config.yaml
experts_per_token: 1
d_expert: 192
head_dim: 32
vocab_size: 21550
norm_eps: 1e-05
beta2: 0.99
decay_fraction: 0.68
dataset: "wikipedia_en"
Below are experts of layer 3 (counted from 0) of a mixture-of-experts language model. Rows are named router (the router's row for the expert), up (a neuron's input weights, with its number) and show model dimensions 0-191. Each number is 128 + 32 x the weight over its row's rms, rounded and kept within 0 to 255. Numbers have three digits each.
After each expert's rows: "mostly gets" lists some tokens that are sent to it at least half of the time. This comes from a sample of Wikipedia text that the model never trained on.

# expert 28
router:087097119180095102148161161132105117098079063221108133147157160120117133126161088098163171122157109111201096106137103126173066116105095120136102146117089119156113107104124097081117112154117146121154127160130164094127072075121136085171114120102127127103150078081117067093097146141088158093124145151154163122161098151094137114145173053071156146155099109165141108118134182167142128068112177151189104121112080145168087145102092120131110176093144144107115126119154181134198140164049107142119083151170061110113101106161166151161159161169149108086107119062095137156168130096090142172
up1:176121209116163098125130145146150126116100075166165158176151146161123101177099121089179147174158125147132144110136172195110120126065117077128176166116091134132084065081147096111084024146094119079161094175107111082157075132105147153090099099139113081144081083099117097131056156142072140079104084128138137140183134091115117141119177127099134089170077120131073070108146125124140147149097153086186087115052102100150129162176128112156130121126100131112110083150144129132137151119112103114175173131171114091115141172120145116152118176157101155089108143110144097140156143137078152178
up2:106116202111129122173150153107157152150107147123145208109082146130082123177138112160158149084137133115128120105127141144142090120142223129146168160121122122137122111063115113068143122157113166070113107119060098077143115122109109053166131106097153066138086051141083075085184162143095116087111056147112139106095138074121123161058135103041183146159127167139128114122162102134153126107079106069131105132150111138123093136132127084133137100087089140122176128126093049161086130124107122135122087129126110124158093188157149115148139135149149116092053161114164119099142082156101109084
up3:083098138160144086105149153143116141120142090152122181172108155145118149167141117080118176139174134079131119079145126115106105103144120117108082147147108122124166134113163115151086103135119112119156144168099159096154090108086082160161128078121154059138154080108132101106105128144156153087149145148150137129172095125146145157107091181114155088168078116140134102104115156101073116119195204110144117195175083154189094181094119164128107161112077107138104118108183204100184095096029085171159078131120084063122070114177148128105160057168152122108101150135128105151143133146126164064
up4:104116150149112124179137117148101105148097129212166142107125123149137187164121127133159160079141130115134099139121107135131101186149173136165124198137074144157073121109160118120157125143204127107125141082153147146115097094152115035164132142108100059145162135117069098137130188113088147080123126154194139092160118140123114151138125124063132179112133099169124176090100147151176133142086184134187104072118075152131163140172121091132141109040120152127089179145120137130183113140070154175091116133139084096126151105146158123096157095151141183069092158103075094095123082159120133196
up5:093119084142087077141175151173137127135118063153125199134123116162149089214146165141149156161174126098154097082123086105137082128138118123140107172132123094154076132149132165139076165161152179117154140133159145120103064128076235159097123111120148089133073144079176069145083115130131175140139122115117164107107080152116176157140130077109133177138134121119116117137122169134120123129077143146158109128122150106141148213123113083156074158083096146148098143072225120099152137098116080121083089100096130111173152099134090177163146088162103128105127176080160121165157127151125108171
up6:089113145158139077128157141152082072087094140212145122191119157149140153137142138125156182126152123097157057128062083070127096141153121097074113159141103130065083142059170111080118164200129118097191126132162143139114114106150148161141118107114126169120174135105064111125123170138089152114148156135143171152161094137106141164166106120075123113108120127141110154099121128083177129125110184162146103086104052114138126126104091109175100119097151117146140121110193179122130147083102147157231085127179093084112121147155174118156126173163108067090115127072120149104089145101085133128
up7:153115142153113106093135117122125091123164103159148146108174125118167139189161139126098126124114080127130114186138128155142091169105181138093102146131051111130156131110143066155165145157166119087137105158091169158139118081164155063114150118112139083114116194116126084119122146182107147095099109193142152075125134125133095089134145152010106178165099115187171183070141131129170127135174175144174078113108054133137164125143103078078125087103144139171122121143150085135213134155073092107098095147125139122101138106073127111119121142173136178082053123115092089105128124139175142157
up8:063143155127083122104114133133080161119129172144085148115154090190084142116141067108163167098161159113149140111132128111179133048140151119088111099108139130067143159087163078096157138143109181129107116204115172131055111113159150128103156150125138134117157093105195123135133072122095140118133137104126145147167116125102142097162137149116129149159140065079135139136120089118183153109172123089165110118165060103137120161087154132167159117104168167116135117129193188162184145189077107089162149149140140149127151143177145106174098131147207110130106154111220122062154160148115184184
up9:120093137145135082112173111128107072138081122179116138107103129149077138130119105077154162105134081139166087154112113131108084088125114142109107145059114125149106101124160109063155113166108132126115159138097144158153085066122163136184102147075116112126146055107072102125145148090114142043151184113172176166155094141063126170141132130092157192177130129083173104035177118131126158069109125098171149042098090155179178157131095069154104133123120118149137134117124149105174158101062156149174073133146086139134128121139124131148125158165113153104110145095093130111134114121052128166
up10:117102128161184105126115163158122086105126091193134127110133202126117155111100084141109143175093082099164126108132126131158095099135106105107105124142091120096117116128128095142141121113084085101175105151150130087162095090128122180174034135099126164138132147106175105056146130111048145123144091135178130102099122154121119118196141128098153093153086128142107081118065138192152082063081178165156126085111101173131093108180069163117113121099119148092110090121182126088148066129104138078138124155159168132107122118160131125133170154150109159081108169083035114099095142036136115127
up11:147128117141115064162165097126115088102100059167138165152181139142141078214120101117142128155110133116188135118092103142099125077177108143152118182219131099116139111127117128102118063169152140107152141153194182105085113090063115094163134150118135120103172149114099106138137103131154159098111120132087134087120105141122128144156124173086114132128134145162152111097093186095175080124083160137119094160119080163123146137111131057119146189135186077131138168174192197129154151140116090093138139144160085115059186115106081146133170139135128115112096110129110207175170152120177177113
mostly gets: "=", " %", "Career", "===", " Synonyms", "Species"

# expert 22
router:120074134188110137122134160131113134098104094162135117122123135093115084073177061080126179141140093078154147118086108151135056079096111110105103164117063077139122095092178140100084115136149204105123100149148142129152060077092122106156133127087162117115107108082119059068085117157090177095140136124129146109118076164084108111177161104057103128148068101167104087123113142165102125094115151137201119123075098120168106160098089111106137154107158122115090099076105148133158147144074108086125115145165102110137139114151182148145135129182147144059082162069152137116177103100097164130
up1:135092151188073154145155184149110117139114119122137155142177139105126159114117102118098143149143085061189124100106136129190095086110141149146106118171069060111097093129184108130116140163114138099173139164119145107146090060105083154127163126113136156109115071070177065046124144143098156120142140119128143107138122125103100145120138125102165168166065079186133125135147164138135112098160167130198096149120086118153091173165077110101141152112116108141149104084128145083216103193107106134106134126129111128142108098094146139099111139159136170051104111040114117179196133106163112187
up2:167118154148151179128120104109097141124131148126073065160179145086076133162168099098120118194071156110121112108118127129181118150144147129087120156168108089144198093118088093082141131131148154107135128145121106082089107112149115125174171150141172132105088123107180114094167145152107151149086153170089140103155110123132082138142122052099071158094099135154141131179068149125178125134160137076139129177130120127186064133123132095105094117102121061137098089131160125044104107205088133159112133083125135116162085077137139085138190113165155135078142185108090134184135074136185117068
up3:050145098146165099103188089129104080076124119130103179101098097154069090115137171080124138178084146140149102135114131145130084152149129131147068163163131147101111106123125130141124121178174061132164080134122120129119112124122095125132124136168166123111076076118134118087134172085094115148137129137093195076137149136085082087124119153133159156103086123101071141134093106106132160071108164091143023091102121123161112120106128116139007154047146166146117127164130083145087119157129144108193173095135133108097111119128105097180163129158156071086117133106125126208125131149139163103
up4:194055138151100096160156109077165162115107112153168183138172115052133089145124124077104119150049165121065056155098127078108098159125096148102183090143117145129096124147100148117164160119124166122118090159183072141107096110123160042120213160101113097155165156117114126150138175041120155122096129124140092147122108119119125116107169117100143090101102170108083167162093119119171173103125141090147124121117144122141047111121139132119091131131076094047145117177141140148067119067077131113147128123086070097131117127131100155128132125132078072100139088126139145137104112152146123118
up5:193088162164112111109118130137133117124092089135146110089199121083156130150130129118110104188153168111130110128140094147147108150124129130114132108149100114125132123135112115127171149085087159086138101175128095091117089091201184062121162154144110078130114151072155150123196154105112226121131154179127150168178086137148075143122123084085104087160110150126162169162146157083166146105125138100145132168140114143210129098050133077112114129083120125106086138207150169108115144139093099111125112101084054137166092087167118074053144113157179105086099114113096170119106117085119085113
up6:098111187127124196122193169142169117152124079133157118081133104134165153135121089140125125115182130065191101083107133159111094147146105154175093151163110051130107116167123122103134127103137127139150134169159111123147096090177133147152171115140126082074118124098188109112099164140121115129169083167161108174084143075122104146092140074066199127183093130194158115150153142136156149055147092147167096177086078100157079185168134039130156138118153095145110152100100142146127095149100135140103112135112136168124080110073107137111162082144122139103134144077167159186136142084180098133
up7:153071071163156100179150128105170137101123121127210159086133127111113136155135126131074123123099091136198169108145110153131131109115082071191098126110119070145117119139164092086108116056139135108121143132134170097165147113074103098148091081075166077136131108082051125143190150119099162137151153092120111154108129143117085138210112144127062114141090107173107152135160072174177116105148148105138114116097120143152118152133092174094069142077164153131182136061115140122168172120106152044157109140211125114144121138165156105107112095127136134098122103087112112133145110086139080187
up8:157081117158080149076118111114106118104092096112171116071138182105122074122151123106112157182064130110110162107101050129132096149106082124128136142142093112157131130159155109116159140139135107093084079146173120047092076088125130092133121070065198091117109128062140122107067133147133122090085141126138079147120073162121125129134127080097138171095042096140154132119119156122114114095146165094192084174152072126206136135099082152088117087078113140133122181152096128151145140149063157124164140118152065112131132136075147110123165122190135139064115143111102171123155101137135082104
up9:174102115145151092078153099125092097114138121141155076114150097060063117077160136092097170174094165109123122110098155167125093163173115148159123135157140130128134107065143124161095135165170126145126123107119132175115123134069142095115152119135133100109116101093160096098157070124120102054120138170093139083151113076123105126120119143101236129104086142143066144147107150106107176085139190080135104079122099087146052133091114113098024113113124146094148093142172093149152133155099197091224169152122146118102111127127127086151151119130097132089141128117135170207148123166149153121
up10:161081108150153150158123149159082150100147099130172078150105121091047138158164117109102118191138159132157081166142052096156094098214116099179143098163130096093136125156135106097115154117105076109151109148085100105106109119107054122116110089118143152135128104104135128103198144146109127131116143146080158155131095122041117108191159100144104148152087154135093148190109046139156107196141133070137103146126098189146121105152119129130087118097155135122150134122048144133119090167112155151149046131162117105171092106147126120105141168182171185104119165086089126131124114135095117058
up11:098082119170100133160127153114154120132082038193094154085124094146130089083129163118157127163110098109125092132140158140189054157144118101101155155110076076120101075121212138118137130154119137088100101138127116154184113099109143115126156109149134100129080089075136094155064197122111123135141120151108096126089123105115121104186213152110134161183073130134123115050144108099121123049129104125160132153132132066146084125171108125101092127106128111069126125128097066140128091177096083123119154115158106128115112111136137112102125141170144105110107098070162151191133131112035104193
mostly gets: " Prime", " Catholic", " Festival", " Ken", " Eric", " CHN"

# expert 39
router:121075125189111138118137155148116142100116097164138119123126132084111094070182065073132177133149095082157143124084099143127066081104108114097097163118066079134123095089176156092070111138151199105121101150153137127161063084089123108167137126082163120117107110084112067072090118146091176092131130129137143100106079177080107113174171106054107137146071101166112091123121144163102118091118152131202112126071096123171106161099088110099129154104160127118093106073111152129158149133082112091132106145169089110132136116150179152147142129185152142069080163071152129127177095109098161129
up1:139104140155085083134178094115113080094092110124088219187121139144099182153145134163107123138138109111141075113147117171156111137168069103092118170122103091149075107148126103166116105082129170138145106083129074156161100102126134127137090169146172147083101086132112088070169116173143132086104138126197163126087117153109106107193114210097131130150159127253168130110119111135093109096141120140156112130102065163132131164114080101124087149102105163139137129102109169115136096155099098124139102118182105131170118104158127125184119133147202124104123168070105195079145083176121125136
up2:123074131161107084157142102120079118100067072190145153102145125102117140088177080106098177149132114081171093104085133123132091154164131135138089126151076103131099086144146085124125115152084145090151075169139138107144040066122132045119128112064105102100108037098124084097162101156113169073135150105151096064153080083113107105135189090092120131178069137125130113146115150143152086098118135126181175146144117107189125124123080117110126197124129129137091098107123133108135116172072106121153167114189071102126142112131089130123142114185131087082084112084108161129133110150114113147
up3:141094108140144090136088146120109173119104116213127102172119121101103174207169100082109151121129137087171119118086090139090072151101101130118098121160079084078101153156125160113108150205073102135164088139162104054113073094148120108162138090068152070174191115079085094114149147105116122106099118100152138141162066108062088141109189124077124128181071121144109132138085133150151098121140156091159150165127107059186159121135156104097122148096149131133087110111147162140126158166091057152111135103134104075115151114136141127127130100207092099099060123129103116133112112141120132160
up4:103117156186107143095123148111117095087063085167126112128166116073117129159173104027121113133153118131129133121108112088115080093143115102105110072141092035170128074072136154104115106096142124122104094144150140148063090109105109086128106121104097165119109125076104083108114142088143126080070126126167108169131113121094121144109187134111059154120118102132169137156099095120153132120101126148164161112140116115142107136102125054114098126050116128131155113082105106078132107161114125196157108111156094097216066091142131187081127161176177195121082188082130148094146097139128104147
up5:104106130219109149109102157105096173131157076182135045136117159131200106145133144086147163106138115129168140111166123095177106150129166150085118180156086131163115123115124105136154128135151102134164141124176170109096102085059128100205094143080139105115128168115134087124138123150148101115090153145156107117114097123156070108177157082069077152164097155147156138175102141159078089107162166139166120120121075163144120170178045125058146123132142124092095146121131135094153103167091101142132120103165087118145096066156128174156192076184145091108101135100150172077115066123136138111
up6:088101111159126118143167149088102139124125117116084164146145118151144133148185122099105176109148146075155125090083115120150085095097156082158103146143088119141180105053174120118166178181092113078147117120114158148131102086112103148096143057110207171107077078102111091103148089121079168123125139126134119126162082152090113144173123090106119129124091076130110134145125100154151134079129177132141068137118121190192073159045090045117101122055116152142137117119141153123164150129088093142119051101154117049127151146101175118118149107149115130079103131090174122092160115085080156147
up7:110106070141100154183101118125140188128087102172118076183201163105138099098162158073125148165188119106134089166117055126117075120177099104109094100147102102142109094154114097130103077140134110135154126138118102102197072109092079096159147151137081134127128117096148084115110161111137177110137131107097157149113158121075120148164203128080126153158138132153126087121043120140149153155113120113161124132102133098118110143114077152056152105108127103076128089114075103086140123115113145125157150103146108098201069100123115163180117149154103190112061135095092141218145078170127159120
up8:138110133118117143102107151134104167124036084163120160176168073092104126098154089127120117180129143070095146078100149099177121040242085106104117105102114076085136086133141098129127156107137139144147133111164148097121128133104085129115086113104118137107118106102161140109109149108096119113123170165100145105147114147147137181126176138120141128127084051154113089206150147138127147124124163129131137102075134169084095134058117126158046142068162156113176059067159132088154178176137109125112109175170114131149122113133186150092106123126147092101057135115112140117167116159110192102
up9:100102129180093091115143120173117096134097099135165134130066122136140143170110174108153169121098089126170083119145085123135084118111105102137040121125095105138140102142132106168146101133123159150194105112183165043100087071118119139186146083123151133105131066087190102107140128101116134097129177091138187110125107141105112112092134159082149186161091168224177094125091124159121074088111161195182109141062104149154168162113094137122081165128070117159100132125132099116149117107091112132160067126132102151151137148132084139116146134147157120125100142102073154108147099196117051151
up10:141073126175115130144104208141075142124123060168112110134142140114104140127161130106103182131130129091192079131113088125162083084126140122091066128128077095101139106104133125094125135174168115098158141217140120118103071070113110137150130107108135150103124160102128070088168144117105172081102089164151151132137094131113176121110118064084203167136125068135105099128111133164125135121098123139205099136148104135212112175139076081137101152127119060152097065140128158121162138110070122087116078096180103129105099097160117158119181152186125113091100145081161137108181131154118080121
up11:123070116183158130170164139147122136108079081173130112176089094115122155106120111098159170084166132097161111117085061122138070125151121104139091135133091053169129096138139151087163118139139111126145136155172115105091066080094120134128146074141126132135115088079142096112126149110097139097080108092160114159124134125062105138131180073067129151117070139181134134158104123161137112177131147124174114160142114148203076158165072123075075124118099084145090110115115160119169106152091087154152096162166099110173120103189106182068139148161114127055056149069132112069169098132128134105
mostly gets: " Max", " sil", " contributed"

# expert 23
router:102059123173104114144116142170104102119100079186098129147161154118090091122140092116111168125128126078149105111111108152147090119125118103099093127104095059136102115113166134080046113174076170099148106178150147120125084097082133078142117100116164145097133076080132052075126135142108147073145140104138142109113093149098118145191170100088137146152071079160096091122122166156106105078115162141164078103071116134148131160109068092121136180096128132154084115072166126127182127127074100113126135158173070104123161128141147173147159163159150129090072133102075105094199149128050096109
up2:089087188162158134101130158106121183138143135111140196174104137196143154200100103066130139101161157122132096097131171174177135101212127120150092144104142095176142122142099143194142122145150182104091093093206142154155119112061069089085130044132146176088126087112116091137192167125086127125179141072122155137130151132127115097129135110098156153095130119162113108098147146039094139071146130164131140147052110138115114159146127140137193171129105142171163119117145129152105096183163134106130158147151137112115123116134165154108118080125098102104131136131073074171108148086093115155
up3:138088105156115094163141176084109104163125105105133056160143139144098146154124105093156075076100119124095164100107096097145064128111164144150166130076079112118105125136059078111116114170086112118167136157103184173108097109132088184140134120112151128110224092059180068089160140115127154084094122091126120132075133061056109171155152135129134164180075088130108138142137146132145152072136120198129168083143123142113159137169110085163114113083136099127124128080171081111126076109124099098162063176098120061134159144165116104122137139161127135113073133104085118104135137075104129163
up4:095083144140094166147149118180100145143109103228098137163147157095092104157126142160105190154184161100159111115129147127090108122159108156154058142135127141164132128185187106155135162143106139151142152114118079142129093121099119093127163221129197112120152134138144128126151109095000105112122111126108178174108109155124101145147172129129166126123099101088125097081094159121158129155119118111131111143170080140113145219125113161067174186085089126137124180135135187099107135130070108155134175128158091026106046129148148113142092120141159145116099146131144141118128127130121137134
up5:145057160127092126166112219099156126134120085204087093163129239119125161092163116138104065168126122107160131099076116143135094120184089147111173150127107119109102141085147134123189164142085169151163131155097112157146119123075166119108066159096122160135153119111148153105162155093075167141164167119157155146117146158130118157173177105128123103182072125148147157182080149136095076116167166027115126127105151119147084123102118106145083150111145079155100135155121132095134173106150101062089128124118068125160131106131107156144137151157167083135133111090176126140194115139164123120
up6:127098116140130077149163176175088122111100142121112082155116119141125115163157077154136163095175132103130149124096122069122115122186125106121116126136119132108147091154124095105130056240088113141149097125192150093129112127075161213148161090124137131088092117102134096082109141185107096110106102139126108051181113111125183195148175137133158135138116082184129138140120116189158155161116105145137115106161129133182125151148074189094165159157138140178129052115129136138188085096113079111138169142139107082111182159129158085118122147151079109122119113107041128140164134127112061169
up7:164104097130125117131128165122054153090086137143104187143099122075142129114155168142135164066119113139130092188088106130099110122131109094056073147123115167106154094117107197108136142172130124080191076128084083120127112121134108174103145126123123027135074125150137092149129091143106128097084092150138139134139098147085133144135118081097136092199112174086127106126076183134131106121063135122131117073104115091137124121175125126070138154142106162086109109063125177144102163143099180108195099130178084081144137157106108180110138206158095102129121139122096107130103125210101186142
up8:168119117120086129099157137169146133128120060177195134168116076067112115149117088109085149165185096103151161116074134137111113124159118081131149170188113123097087119138140094126103091176141119141117118158211144109091123111010104117117149159143173131134117116122197117079145145094096130062159151106159085091119093172131119144177153168128084138100128085142095128103131148121102156138144151107159104149137110098108140112121058116084133076123195190128157163091134160158114121124125121140112172139127083103105136092159167114090150112147162183124046182088095200159129166119083150139
up9:136120061190116072092129162123110112110178088186146101108162096081113102106171099111126164161126161093107097152116124121154106127175146086069138102192090154115108125113116127131143060231123100129068096155109094149131126088093149085145085155119124090097178093110122124051155122062133099085183159102122111148126118126116054138116134144088135146152047145150114115100125165113089135157169109090199127122158067148137147160088054160108140189122103149120183131124142072133113162107098095132109175133113119142139156086066137083152106118135180126110104138137114127083140145117155138174
up10:084120028121125126134172185171113175085076128130139086110117123111066115146135059142080193123211116090117109135105060140067121118113181123102122157116109159182162135158113130132146127162167090109174122107131193105128115118087071138101134132129101106085175112140125124108113124191084149085083090068162168144150136111135113106154150122137076126137118125091116096114057169197124092160097127154144108064151145102139099134113124196103165098124136165091061129159104138137112151154125213190136124069131133118115107123105142095106123159155096141132127115131107183145171125117078161140
up11:165118121133103132145117131191182163106101106082108144081090140106227098142130119061112120124104096064127158161097112089131101141124116143163104148095109126136085075168116112125182156132117154147179108162131112099087121133104095178109171113136139155159224044108186095150099120131102136107078130151074126131100122107141164122095135101125151095082116102140128088122070108159119137152091109170137081149118118149168149219135091051103134135111031128149111129073170112175122139120118174161101140131124095135119090134127128110048136109142123163113124119128131078149173087174095170180
up12:127083089159135126112174156103144111085108111166129125109177125129175118184159045114093144168147136047148113093103127085147103123148134136131108098118088151183128092123110095121097063136136088125183127190201121111126068097154116089133144090116127101088134101109212083071154104141110109079144134125123119109117094137119127121102151119110179167141121114174117116154164102182132072119148150128167064148108104167145114197179100095090136201170091117171115165033149158147146125152129140153086171135114132124121153132125112168157150105157072123108087146104120174163144140034114112157
mostly gets: " season", " round", " Games", " game", " games", " Game"

# expert 51
router:118078128184108143123137158154116139101109092164131119117122139087110092065180063079120175141140098085159149123086101145129061079103114108112100148115074076141133093095174151098082106139160203102120094159152145132153063071097125104164123124082164115119101111085125065072085112155092173090130130133128144109114078167083106112178170108056111137147071100162105091116114139163103121092109150137199119120070098107168108161098085109103149156103171124110084099070119144128156148133077106090130116139164095115134138115151179155153149123174153139061082156071148141126180097108100165130
up1:152097058156166140098172109114051104129142094110155156180106106118130176153144084126136204155136122109120154102146128131107087115189154141147084130111087105169161091131186129163067157154119151101099148152098134097091104077129134089120097119124151058115084085109097098069143134177119113064112142149115193053103123118048124100131133116047134153170111131157106081171161110111118127130147180142165142102086097133171116163137035107153109126087148194102144100113147180135153161125067093124174103095137100145108150115072104108119153143144137121079095162120143107118151160097093102117
up2:136096147179125086151199129101118159068133103126166109107121153119069122176174078149080197125131097095139154115076161154142094111142104156108153165125092125127178115087123130113135163170185110128099090140172137127087079087136151138142124101080204052121122065086117088071168117133104158106095099137165108085095080094104079113097202161033152154136114105109130122138154114169102074140121130158169143114109075147157143160128125134105104143130125138163152117105139124112098135115048090124147043110143082136151167143095097107172133171155142121081122127082122122145138115169073087124
up3:116064166154112147128142158143096115108131110138160098175095183107085128136107103101163131083132078093148116161025113085160078073107136127112068123151107064127142098157160105139143146133170104126208131124172161158138112088071101104149125057088126149119118076116160093129096124167099157060125090162135152134100131147167071122156115094105170120165096134144122060110163132134136133145132142173138140115083110146147105163151149077122053191139105099177120141141122174124116060148101072174157099146113115107082188102132080125125157154168118167126105173079096204128132121090143144122
up4:114103139168119146175129149143141130143099119131170108102124166125069121175119113125120161161093073090189131189129124145135082054131137044100115131097127063138160058116172123126115150123123132096192111096135174140079112084086138082146124113141159105111084109085129096117141116108097147050136093108157163121089122080096130144176142128091124171110127096120102062152154187142111129110153173098165150042094077111172128132124091111125063124100138132206165125127141110059135085098072122184175147160150109115146109140118088130124091158172140140103086151107154103164184124129124058156
up5:115086147173105137157137112106049138086129082148131131112117142111041156173139140157150119147166097109159069169095103113215086086165122086076143106092103139163144072138144135129099128114112145109103136141146157022086101108100147089139113123149164106143164128091117089108111146120098149057079109132150144162086131115069140151116137127097176117133116098133143044131111137162113109122085125152178106093062104103206165145155102064120087077068151120100199138096086120076111120149101126145124114119119118139138092162098097146097127171161169166078112126102117134139189105145123084150
up6:136073151199127127166140140111066158090102088145110129139119167121082130158147109144124197154136100097152142148114155115152069068158112127076119171106068106149153078117187119127137148170137101099132122117123132096092078071104109121159102131104166094095124105072116096053143146160089143087109129152165165090118109099075113150106167122071121171149069122142102078146156122173126115096133152118195150121115077162192144208153104115128098136099111132139178094125107125096132141143046105165156110085137107125181140124119083122129148172180205171070117160072122163144183108131111106128
up7:153097113152155077134093137104103090076144092129138119140121152108165194128160136062123152105152077070139072127083077165129090056139150105086099136138084094200110115174119110153088186188129123123200047122141109090110092099096094120145113091077112116096154089115176113115160079142093166045120150148144147118132079129098095159173168104088163147152078082157091077128127145121141119109153138124166162102105109122150139145129109096112128126123100086104194113153131192128127143097084135120154125144142108112110134162099115146122136126170148128100081166084175133136203123142123032137
up8:133089133127121144125114124138145103139111127173118124168141110185125179078135074152136161141164108111149076132076145095087108057101124136170090137102103084112143090138168152129103165094111080121147106063099129059124070106086090071087128160134224149074166095092131102107072102082107111094157163093159154159142123161144174136184126068135157133162089114134116069150138173079154184096118145142167151170130146089147117134156093072165134141104137132081144133177120136139130131123107105174142174080135119106168153176125160113116144132152169195117104138070146108129179179121078186079
up9:182107125162064105176100080115130207163118121116124147131161139154159115114184102143151148179106131079155129159107139097179085088105104113148137130181076115107137083154122108181128144120137128108091160187131123105117084085108095045164145118141146166088116162111144062089182138096108160126096159117090159115108084085127084148103156117089175144149120116151097110065114108161155131108116104088142102126164111106162076152117111113096188145073128114101141118084072152100164109133106076104190163089114109079155099107091143106044185131178124153092121106058076142145128145084161091128
up10:171091138159142085107075133140115121138162133143141127203194154112159145120146070101128084123167141097093066126121124088115082061113147166058143091143107131162108110151167095175123171130104130122219098090097085146165102112141094102135115140124102153086213080091159122110095117167086089090157146104132189117114103148120149101183128061134182169139088100139104069116103161066098159158109166159146188129049125109115160149154095047135123120107142089086153115134104143120102108137098109113180135129130157134065156185121127199153155137126121137115136134078120141133152127099118127135
up11:131094134200135111128133159130088144092108105137124130168146127145098143176133108098136181129177117095151111132120109122161050078154127134083094147101076103143129095119160121146121143142140110081160101132121134091107050084098105124157104082106158122087158065084153085076120110129078150084107113118163175093129091116081109132139156088059147136149055078171110052143119130149127089149129167154196108119112071179191172189123060082110124123075100136147125123115132156120143129180066059154132111136164113110113140124121125122156136138184176159059092168079131129123179131076126119140
mostly gets: " SA", " Nepal", " CE", " Bet", " NA", " Iraqi"

# expert 38
router:111075125165111105107105151100112124072086073146115132175147135102089113133136156110123154144177085079140163070128071138154097062099122089083097151163092037115130087136173105050109107179128141090139133141146136088127070086136119140165134138107118125053141129113148085094150116130084144101120152101085163117127108145074105109189136151089146140151074102155126068119147127186158071106159164144190138158128099161189120140086070104140091209128138122126121114096118141110211152136099104142117090156173081107117145063131115145120113157182131170082102140088126146144178112096129133147
up1:107075111185105113157112181133088144023096106170115121119122116114127127153162085033137132087126101059124091117111150122148067143121139119120109151165060122158090127145162152164083096123092123105112094149149126125130062078102130102121095064113159098130121128080133096088119153095089164070129119144133117103131102112079139127070158081081183102184085123154094108112091149187091135087094133145201090105078092106195149155128085069100100138124126117142127109070109146128157109171097116101167144080157128127138111139106160116159151123171119110066070165079103155135137122141103139160
up2:172103133138100132163147136109121124090085045080105104210092161136183057126122129148078150105149126117136140109139118148126108059151176124189108141147103132115053134169155229138123174152137101063112111124187113083103107104123075171149133111119148137128152084127142087121146051092094120090120139098119110074095102133109175112180164124101147121101102056112087136144117077066100100074097173158143129163148162071145158118156145093094116098070106180135161083098100106074115101107093108111152091169171095122155141160110150159130137150143115132135105136130133136133097161163078115144
up3:015099112144144085190177130135132114091134134176070134116075160112089114141131109098159219076144151114130116089027125082162112148087121138132157118135094182111118106130131152089102170149124167062147130157147125209106093115163177102142126067137193083131123071113084109137135156177140112094115069159134158133185119093091121178108101142110194158139118085126157099145148152184136100100067127116155124107120087136100181135128163085137117165140131096149125099161131131138143124135097114122049088109114136101050116123122116156114134173131152119122133126142094122144156069119133135129
up4:096069172165120154133087155102142127077152102178085154131086171109133139117153154052107124125120080118135102129087143112139105132136127103153133196134101097110156131188177104093082120136129197133136117105092109113136053077135132172102114028114156094195120100076142088129173120143102147082140132145136124081141145102121110087152114100100149047144079152115099072141117096137151159099111176141160121114153172122177079171131078111126208165152124103100109084137098141068119050156108137109117107060136109116127121102102170151081144120182087123094079122141086125135089103139094157124
up5:140135101134121082129032136163064108070117144209071151160117211087097168082127103128131173095142137113140116086065110101136127148125119159123075162090128151162155113096118110102127158084105203107163129099133129157132095127155117165095056082096132115088120108122124134112147112088124135139184126175123124107136122132106095116048120058135160083150117118136092128164160169184084111082102184093134076091099123137169133159065113119127084184107176085082156073183114120133152099113132124133120183168159123082101152130201110116132159146140140134100116139068095124134163124117127142131
up6:127025165162109126166153134082107171086117131126131116146053125109117066201144044058108124108115117056124102128057109114131074119141124139168103154137057097150114130130203107129096122122131185094103118140147130094124096082102170132134103100099138117110109117085137061103135153140093154090146150154162104113144102108110128138111159105103144136176036101144152101154118112140154106102099181134202123117133112119150123150191080121090130166101117134150111125153139181105119094166079111120167087098141155117138081123096147122146134139159107170075080207084109121091120119120073101145
up7:112124169159084166123066156065113153084070179108134149129180125153141177069137131090073104153109121173130126173198063161146119082147099136093117158167121101147133143147102170109111120097133098088076102167141132119090099122146161132172114057076127149092124104108111119135153121079073156151147173101100109107075073141092122102152186126139079168161137129104093106104062100189100130124158128104136159158103160145178125194138184128058150150082124123076144115061107103110162081150124159063113156125185121115122152163151180126109139124136143122098118138096084148168143111174143171120
up8:150131136141179108091180137145089180093130080105116091159100194158144111151126105129130139064124173110152086033055116079134142156124143142130098134095139112115096113121169137210117134160138136081120102128114092113106106131102160157086080114145078158103118151134121094088182079140143143164153217125102106039081134107123115160115136131138124142154105144132094157169127082111130080078162121094140179082168097159149166138107070103092113187139106100167138083124143093131163108159129158131054121108115151106113162110086132159181135090153161151137118121126101102082106120241134130128
up9:076137134165134129111064125153106126099102168120155161156131129133167099111191093105053138139122100125135074133138081136168099127091131105169116146153079127158076076148161108116121155183141086125157100103106110128085082064125113091134140110090137083116117114166111134128208144133064167132098153141100159089083100049117118101205190158124083102106138132163131140082116101196098111111123081081155109191128116107153168152130078076136158186083111121112120086081102112126131088135105151093115104071198160093121159128171156150142161139170092149107122104130114161136056120140076164150
up10:149112134148053107167145157094096112084066130100155103174162125116127105061133105052110115118166143148155147093137112161179131103100086128173126107169102046136118114120097161150162146150117112057132126150129140111115102100160155054176116143116115060121183121107159145125101112061091141121125164122086129129119114149074113049115117148119112093105085100161057106112119111171147063117074084123159153101151107183124130104148117060129107167079104107135128135141111088119170087146079108137149118143203130128202104126106128151139112139161151189098108147114055104100131100145161176176
up11:131093106177148124192068119114074168048077098098117103149126152081179105122142121118111179097183107104111182126157132161157109086149093123105074152163118079102095143155177177116122137175149112101049101101145109116119098117124081138151139099098090167145112112141140129100192115045092101116123136096070163099137111152135113142173146139124129117107082125108108095136079109134114076065103193138159138088148132086128080163125122090094107129115120062145142087094113101062182144127114152097143072113156082091125174076122149132125111148143147122098077182106072122160141076150101081156
mostly gets: " school", " played", " born", " held", " released", " died"